python train.py --num_hidden_layers=13 --hidden_size=128 --n_experts=8 --experts_per_token=2 --d_expert=128 --d_shared_expert=0 --hidden_act="tanh_gelu" --moe_layers=[0, 1, 2, 3, 4, 5, 6, 7, 8, 9, 10, 11, 12] --router_score="softmax" --normalize_top_k=false --routed_scale=0.951 --balance_loss=0.00473 --balance_bias=false --init_std_router=0.0103 --lr_router=0.00176 --num_attention_heads=4 --num_key_value_heads=4 --head_dim=32 --vocab_size=16384 --norm="layernorm" --norm_place="pre" --norm_eps=1e-05 --positions="learned" --qk_norm=false --attn_scale=0.177 --tie_word_embeddings=true --parallel_block=false --init="normal" --init_std_qkv=0.0521 --init_std_o=0.0 --init_std_up=0.0521 --init_std_down=0.0 --optimizer="soap_variant" --learning_rate=0.00394 --beta1=0.95 --beta2=0.95 --weight_decay=0.038 --lr_head=0.00969 --max_grad_norm=2.0 --warmup_steps=200 --schedule="wsd" --decay_fraction=1.0 --decay_shape="linear" --final_lr_fraction=0.0 --batch_tokens=32768 --max_seq_len=1024 --doc_mask=true --train_tokens=263700000 --max_steps=8048 --dataset="wikipedia_en"
Below are experts of layer 7 (counted from 0) of a mixture-of-experts language model. Rows are named router (the router's row for the expert), up (a neuron's input weights, with its number), down (a neuron's output weights, with its number) and show model dimensions 0-127. Each number is 128 + 24 x the weight over its row's rms, rounded and kept within 0 to 255. Numbers have three digits each.
Before each expert's rows: "comes before" lists some tokens at least twice as common just after its tokens as in all text; "comes after" lists some tokens at least twice as common just before its tokens as in all text. This comes from a sample of Wikipedia text that the model never trained on. Tokens count by the router's weight.

# expert 7
comes before: "the ", "a ", "his ", "he ", "be ", "an "
comes after: ", ", ". ", "\n\n", "was ", "is ", "as "
router:125152117107139119097129114168079132121094115147067099083110125135125111089133115061081135123129120129143119128145067129142142152108159118178140158109133145111108167120169120123141136113133110131120069090154136110131129141129118090139136144163092138171158123120117139153157112159134109155130126160176096136102135108130177127111085153138153129137154120148115143117164126100152124124144
up24:157135142130106173149152113135107146091116125079095151086095157129144146149169106092114085096115145119129127102129149123113153147091129094120149139116096104171132127148160094115129131125127132149065150121114153140161124089165184119140139143139166098118101112154157110140157162129132122139169133083133165128097107154176115144115159125115115135115135145125158113140159151171117127099136
down24:147124123136068098101123136125113118132100167129119115152123152144170147125126137174082179140184136116117097119137108103143123151160130116158124107142116086124120116118090127122127139148127118109110085167147131090183121140122109136103126109171127146129143155177143098146111113133101108134081165133130117116131107127164122162158110105100118142123119154121065082164135151138153173146135
up25:120142124121107099116160137141129099106139077153165125097127124096108104134099136131132117148124145105105146126110081143116137124103135123132104134196136117106173111118110105095127150111142118140119164111121139079122202153165108102122147083202131110126134112143113113161129116155154147074124115114132115123110137132137135160140128199125104162153145145153132147136139093143161125156151
down25:151136097149130147081139114107139144101115177099097127129135112115178145159085112133145203118132171125147128047130126132162106168108142124118140138103161152094120162116118136125152102132132151120146132133117133110135131089069109145157109113101097115122136145135147132096091165119159115162106137149134100128160117158111159138103109121071119138117140170140122150125144136130110120102130
up26:147088170105098114138143145128128126128116088120115124146097135151160134078103145162120127121100183121151131118140133110139137142128130166101153116157099123169107142120125117136116112112096145140174141095133127104142138134115093148113143131149128039149119088165127155145167116132144081170148129118098098126141142140138135138126142087067110118150143096130144144142142154160123150065135
down26:126146150097166102148142123121097114103102149152111104135149147120124091104141116112141145092123137189129151130123100136127157112147144137098130132107139058139138118131132165113111112151085096106121104113171136078170155082117078113135180114129119152117119178103184143113134165167131111155165125146140099128149089133104129141144126140110136126132156135157113153129132123142093090149104
up27:133094195150115107159129131134128106110100136124131141133147141119132151171119159114117114121165109128136133069100154087113079095120140102133156105092120125146111107142161125134137147160116157086115118169136141122093125102178099146144085118115144099104124104168116149093130167099094130137130092167182133138155162095113140146144152129075163129130150101124125154123131124144123126161126
down27:111087162143175064147118139153107162150112161121149134112137101142103121150103094098146128121147153135147118087076152134132119139102126157111089137106132107163113137123157151107138131131112143125076136155120159131086114124156112183083129110103128098124135174086095142080136157126129119114170127129140101142125127166147147162136087115126156128144141105093176102147114138128123111140139
up28:103112090116118152122124163136137122152138128103122149134139076123141127104105129130115123162149179143162077149137103123156145112161148117131119126147125140110141114127130127108136122103154126146153146098124132114123177151187115103148099131106115136151109191139102134133135124082118089103118116090109136123145120156113136100090133148118138133098112116095083117110058103176144131206108
down28:136125145122141115116158136152092137107125101155151090153132083145157166131149135098144159089108111155142094120133173151075104103137119121108111113103137097176136149136114101105116120150119098089092116129131153118136163132156132098129171149152181123098108088139144136125119111132176105108167118113123113146134136108120110164087113117081149160139081161168163113149109116138157147133138
up29:111115183159097072115098141137140141148185129105126131166112142168158129113129064133145153152110139112095126153115123150094119143127108121140124121119105100120084104103121123130171108109112095161101154143124103113131140120111138175116141116158163159165126109104127106096100142130142140115091182126133139162129142166111142092188148107141160097112136113117118121148152142115136136165105
down29:125144184162134167148148122188099150102081166147155119103123133113130157118113112142172117115098126156096117146116150117092161143165134119138122146093082120111173133124124105149142098095115118178121133109123126169147136149130194129148105163120145081143134124102151121128103133144116140128131118107134126092108131140105155082147061088132110125146109114116112131121165109104112137129119
up30:152085113136128087149129087105135160154089167104099103128139171165137126140114121144110142124122128117140127143143092158109140148110143128160156125140120137107113154099152136149096162097120140111128156147145135155108083126134172064155165154093110113145147144148114100105120059128141110177085104139124140116158086128110117136105158150138095144142136168127120126142162161120095106140106
down30:144132074120116200163123134137128108082116091122162143099100137127170092138123161133146166123076166149109102146115165088146080140137122109104132141095129086155140150108086110112146091118103149131135108132149094135134146078164125138140128178121125157079108129154142142117128128122128109129151124143137108136101173167113098161120099123169153136128143124126132124134119127139115133106160

# expert 1
comes before: "- ", "the ", "s ", "The ", "In ", "first "
comes after: "|", "\n", "'", ")", ".", "=="
router:087117153125135192113081129162095129092082129118131178210124127081180152140117140129138124127089109132142140103146158116104163128133130142155149095114125135091123156130191166122121105127147122141137148081139120109110126135103118098150088140119135104157135117141101134097089095108149150142128103107133126119123102137115099142162114131141131144153133085148129168105119144123146124106131
up24:158114057131112158148135112142110154119151112113137092123140105109087171135137132125106086151141134094110076136117138134148130108132132096120163138138080124144095132127077118150141131133108112110139117159128127178133066111104140153100158130157139131158142097093141125130076124166155130150121165169155155169151118105144134126138149118150101135152151124126128141194146128120152140109157
down24:156140134145155111109173132144093102112127112064150100118139100105145109147114155119116095127117158105147125080079135152108126146075091131123129133122109146111170142158158108129136128142129127143113095102181101153131184154135109157079136137157134135088143111119153126116091176136162132175142098139128115135153150116110131128108106128136128159154095151103122086157141124095109126160140
up25:132167131131106187090149119096128139143141071130144156122124139089148163116089111085148136159100124153113124127125115119078128158138129097122142113139150140158166141122170142122149115106088139111145133096108123135125103144129122121130071163126161110127148108141129100126122149079106110106160105121144114105120101055144112160120132153085143149109146138132082133174096130155103128114156
down25:110167136117110114109103126149097187104116127159091119146114171078092078116194106109103131122087096154107142130112158159126096142135116145147164123132127131100117145119124146112162131148082097161136157108129146153124118123124142131128161115133079129105125116118159150145144136141165147085109146151135120117096124166117105153087152094154134136096186129122130127115159114161124139107105
up26:143113143106087090125108123103145118139123082151102142111100158137140111152115115078153114108106169105157132082131130106138148169176159119149109145146152124095126144138182140123144125128118173092136108152122118153166158172118139156125135151119114156124102161136139151119108140112101131096157114097096136151153117147091151093091123114170154158100143126103084174164129146133143119115099
down26:136151108137054109135122086120160119123137141160166081126098156097092076112120132130119121135122127179116156148140140191157097108119105130107162134139115120138127108136089128136151148115112116153144119108149100135163133137090176090137116126130123126101164099121203106170108162115135122178109111140158085140095138112113121149130116144115142125114107139137101116156138111109147113128138
up27:151181116121136141095115081143097111123116111083108137093124090098128128117123120137129076139137176133112144111158134139131101073069140131112151153137111127118146151163103079164104143121110115123143127119079133138148143158117092118173118124155139117147133126089143140111126104080133137114137080108156100118131065151127140127099104158095108152140107110110126132145165129179137129142134
down27:109123102102102122131199128133131122123115121159076148114126109093116149110109142106127135175145109142179110152138103120134156170093185079156110125121119116122138101146154116136142128143187142105118077149128140098108134156116131165119127162108135111147110185109147128133094110131105149175103139149116121132177115111118140119143139100141137139079163120156121149130148103088108114142103
up28:177151157126092130118125127057154121152120156152136136106078164176147133141088098113126123079165097129104087117101151109108164153133120101153121119133136107133112133145176091124155097104115118162113129115157167158105125143116123109099121150105124089120121129107140085156115131098110146163171122154140136142135103159142118119099119118130127173147150141094109128156132086104151127110145
down28:169163128122123139147168119125095120087146109148080097151140157090170115154102147111163147148142148112130106139114140140133098117128145106176105170160113120092140108167102132132135186111112108117125169104136122157084146152142125118104171109151119147088113123122129124161101154144144132120125052116099101149118104126125114125134112130157112127132103143149111081123158116146132189120131
up29:108142135141115129150143119100143126100149139122104104152094112133173183112091157131105059120098115139180102097125195131111137125095135176119144132132096137149134127142139115120148095067156159111120153119119144097158108160133102093095144138151124106167138104113106139112128174134153134131120132169125137134139123138182134153133155131147108111095147126120147124125140084169148119110161
down29:114100142174180134094103161105115119150141124097082119127111129154140116130117153146156104127127132150175127097104130128145120161128129108147126129116135096111116123155110088114131096122114112081153139144104134098193113129163146090119138169089128089125117146116120158151163113121131100135114113098123105143191119127187158153121105143133139110099113166151106165153144097121140166159100
up30:122114124118100107112108121137178149118092183152142155135102156131134123097077139133073132135116105107163149145136082154128088126138164123164139144103146124101096123111165146164139146078149125136112115126138147162129146123111114162147108148142144117165136131086118106161111142095132143154134111129141110093102099129142139115103083127160078134167106141140164136153123166096158122154176
down30:150148109130089088078096152124069116132147146136119125071170100152113114122152137111101156109135141077147161141120144141168112149105162092127086102097154116168114100115128106157108138147135154110143113116171129112124148121131080150112116112105155118126175112133129111141183176100107130163142125119134093142115127139189137161119103114151136152123138120121107126118139119130170143123134

# expert 2
comes before: "| ", ": ", "–", ".", "|", " "
comes after: "| ", "\n", "- ", "201", "–", "."
router:142126124138142129158089216107119127152191136109124094132105126131124135133152079125110139112157125125135116172099129105121109111138125148093127122161168095138187117116109137144117186115143139119143116153126125135150148106145131171068131132112164140100104125142144134125077164108100136127089114113115161158124117118079119148172125147140132147107108135130113123133159112160117130083127
up50:129147197119060130111111122132137151107094107091147153100101119138147137125103079125130113177149171161121171143123132154149130143141092105143132113154127126101078150179123148133161136148136133126151101124115094117149127145118088158118155137147146140119116133101101121146085152094099093127114124112123143146104097114151148079101104117146135079154106121155156135132171111127134110101110
down50:139101183139147140152147097171139102093168116136109124077098146118110158125101094121132074093158175155150128140106118132125130126103159089125112123092108121103116108150115111129172166124144090076140135163151153132127118120143169107175106133116140097111155166141111141182160125134130095132140113107106115133057130106139142119139140123156154131121146130117135153138111121118132166122111
up51:180158098095123153122121135106131106125112102116134156082122164135155145130124170123099117152069139105147124104132112153112113051116118101150136178103124127126111150141140139162156132112170121099089134132114144100139126127144165149128155159126101118165156102171114106088142123086102077147152151121111114119133153084128137167127085146124122156141156124118117130153149125113115132168145
down51:103145133121170120111135149141128134092161144121117163127106148131175178109079193111142082140101144095114118099093110136146137110090146138117113106158112138168109107135147135148142153154125151088145115148139144128095128091128126162157173102136141178082105143125128123130116146121105097148158152099120115134165124096146146080100099128157082140117136129152094146140146166124114141138106
up52:122130131156144115123093120168161121087121097181106129142131118155098141134137134148124128116105086131130107098164130166111158155165166150096124158127145121141115116170098137071129125113158110103142105135088141098111139106118160141162176122116146173132143140131095105137150102117154098146088120116132102092101159120125148139155152106115143144093179106142143164106164142141083131161110
down52:129129146129126149088076137179157109126142112148101087118111129159125106139135119157149147138123106089106087121113111131116131124152142195123113191107125161117159107174123131124144155135101145156094119107101124159149104145145117168054117136133131155082112094126155123103117172105133097109125139132126131097108116120144123096140109131093120131161123112136142148159139149173108155169133
up53:096130130149144082153143119093149129119147124131132116090139119140113162119129100153096127129118160149179104128106129090136119126154113108130118111138139119166120131107140115114142122082159150081097126125104106105170110148104157097122143127128089143160116147198119116157106091122112143105156123120106085146147107096133077144127119094124106080190132116090105078152146146154111140120159
down53:088099126122188149134120131134141124123103128103098166136147107105096099073111162167095139152121154111132102108119103127129104146138121172121147131149137113107094129072121080097103079102109158179141108120175117098130122135137164138150121145128139163137154111141169113147151095124130166155150112157089095102143133129169122134109137154178114130114112151131130121115118165110152121146146
up54:142114080136103120134115134090134129107095154120131135103129118132077160137119152112151119077153130154160103162118133101119123118126106140095140131133108109116109123128169101112141136139145133150135107130166128132090127157127099127074154120117136083099148088152116161149154091112159125163160137151146091167157133153118119135082125132099101148184181195095098121125130150105138138149142
down54:094114123140156092116133104114112144124172091127139128127125136055155090134139149110096112149139144113087123171107084116117141121122126153131122117151120142141108119114121112153148091151161122134176135138139136142156132137118104131144127159122138141068117129134103145147176133170156155130120075084081133144122130127141146113141119128131193133092090076159119097174126107130170140141128
up55:157130108125121113133146108148085167139144107131109095108114106155170136128112109115124114124146164152139161126119091062121156157106109184181145168104145120149123135172133120100152144160101131141131128120133123149123095104086149141130104158121127129126132158108110088136132166100124195132135112105082134158117132092161118139152139108163152142144123090097089097113157097143106118112115
down55:116111125110150108121147119156178147149190152077159095110089148105144133147093141120118140112145147152133146060110121080148163156114138143111146148125122150138134145165164147117113117120096150089094124129117168121137127116113103108135113113149133116128096127116105127126094140084117145120129182156117101179123104119106172146154126108110119124154111105072118158124176107121160121137116
up56:146100116136113170120107150129147162129114131145115077135095147105122104137130176161109112128130142171100122133113152125138126144113133129162185115127096118185134157129124149100122122104143116151101104104133133153129090079109107109120126118109103137125176185116183150117131152125128163087123152136139142140143112156114108130135105165145184155116097157145115135085125190147103144119101
down56:094138118091151096141123115115079144160117134132126134148133110096155158132088169106118108093119139130182116131130124151131135156146118130131078131160092120157158123112117096125169130174104144094186140128133135140095126157131170117148100106141093110123117128139107110133124150107145107098135120065128146171147108117114134087145089124098128158123150127155122139107184142118137187153109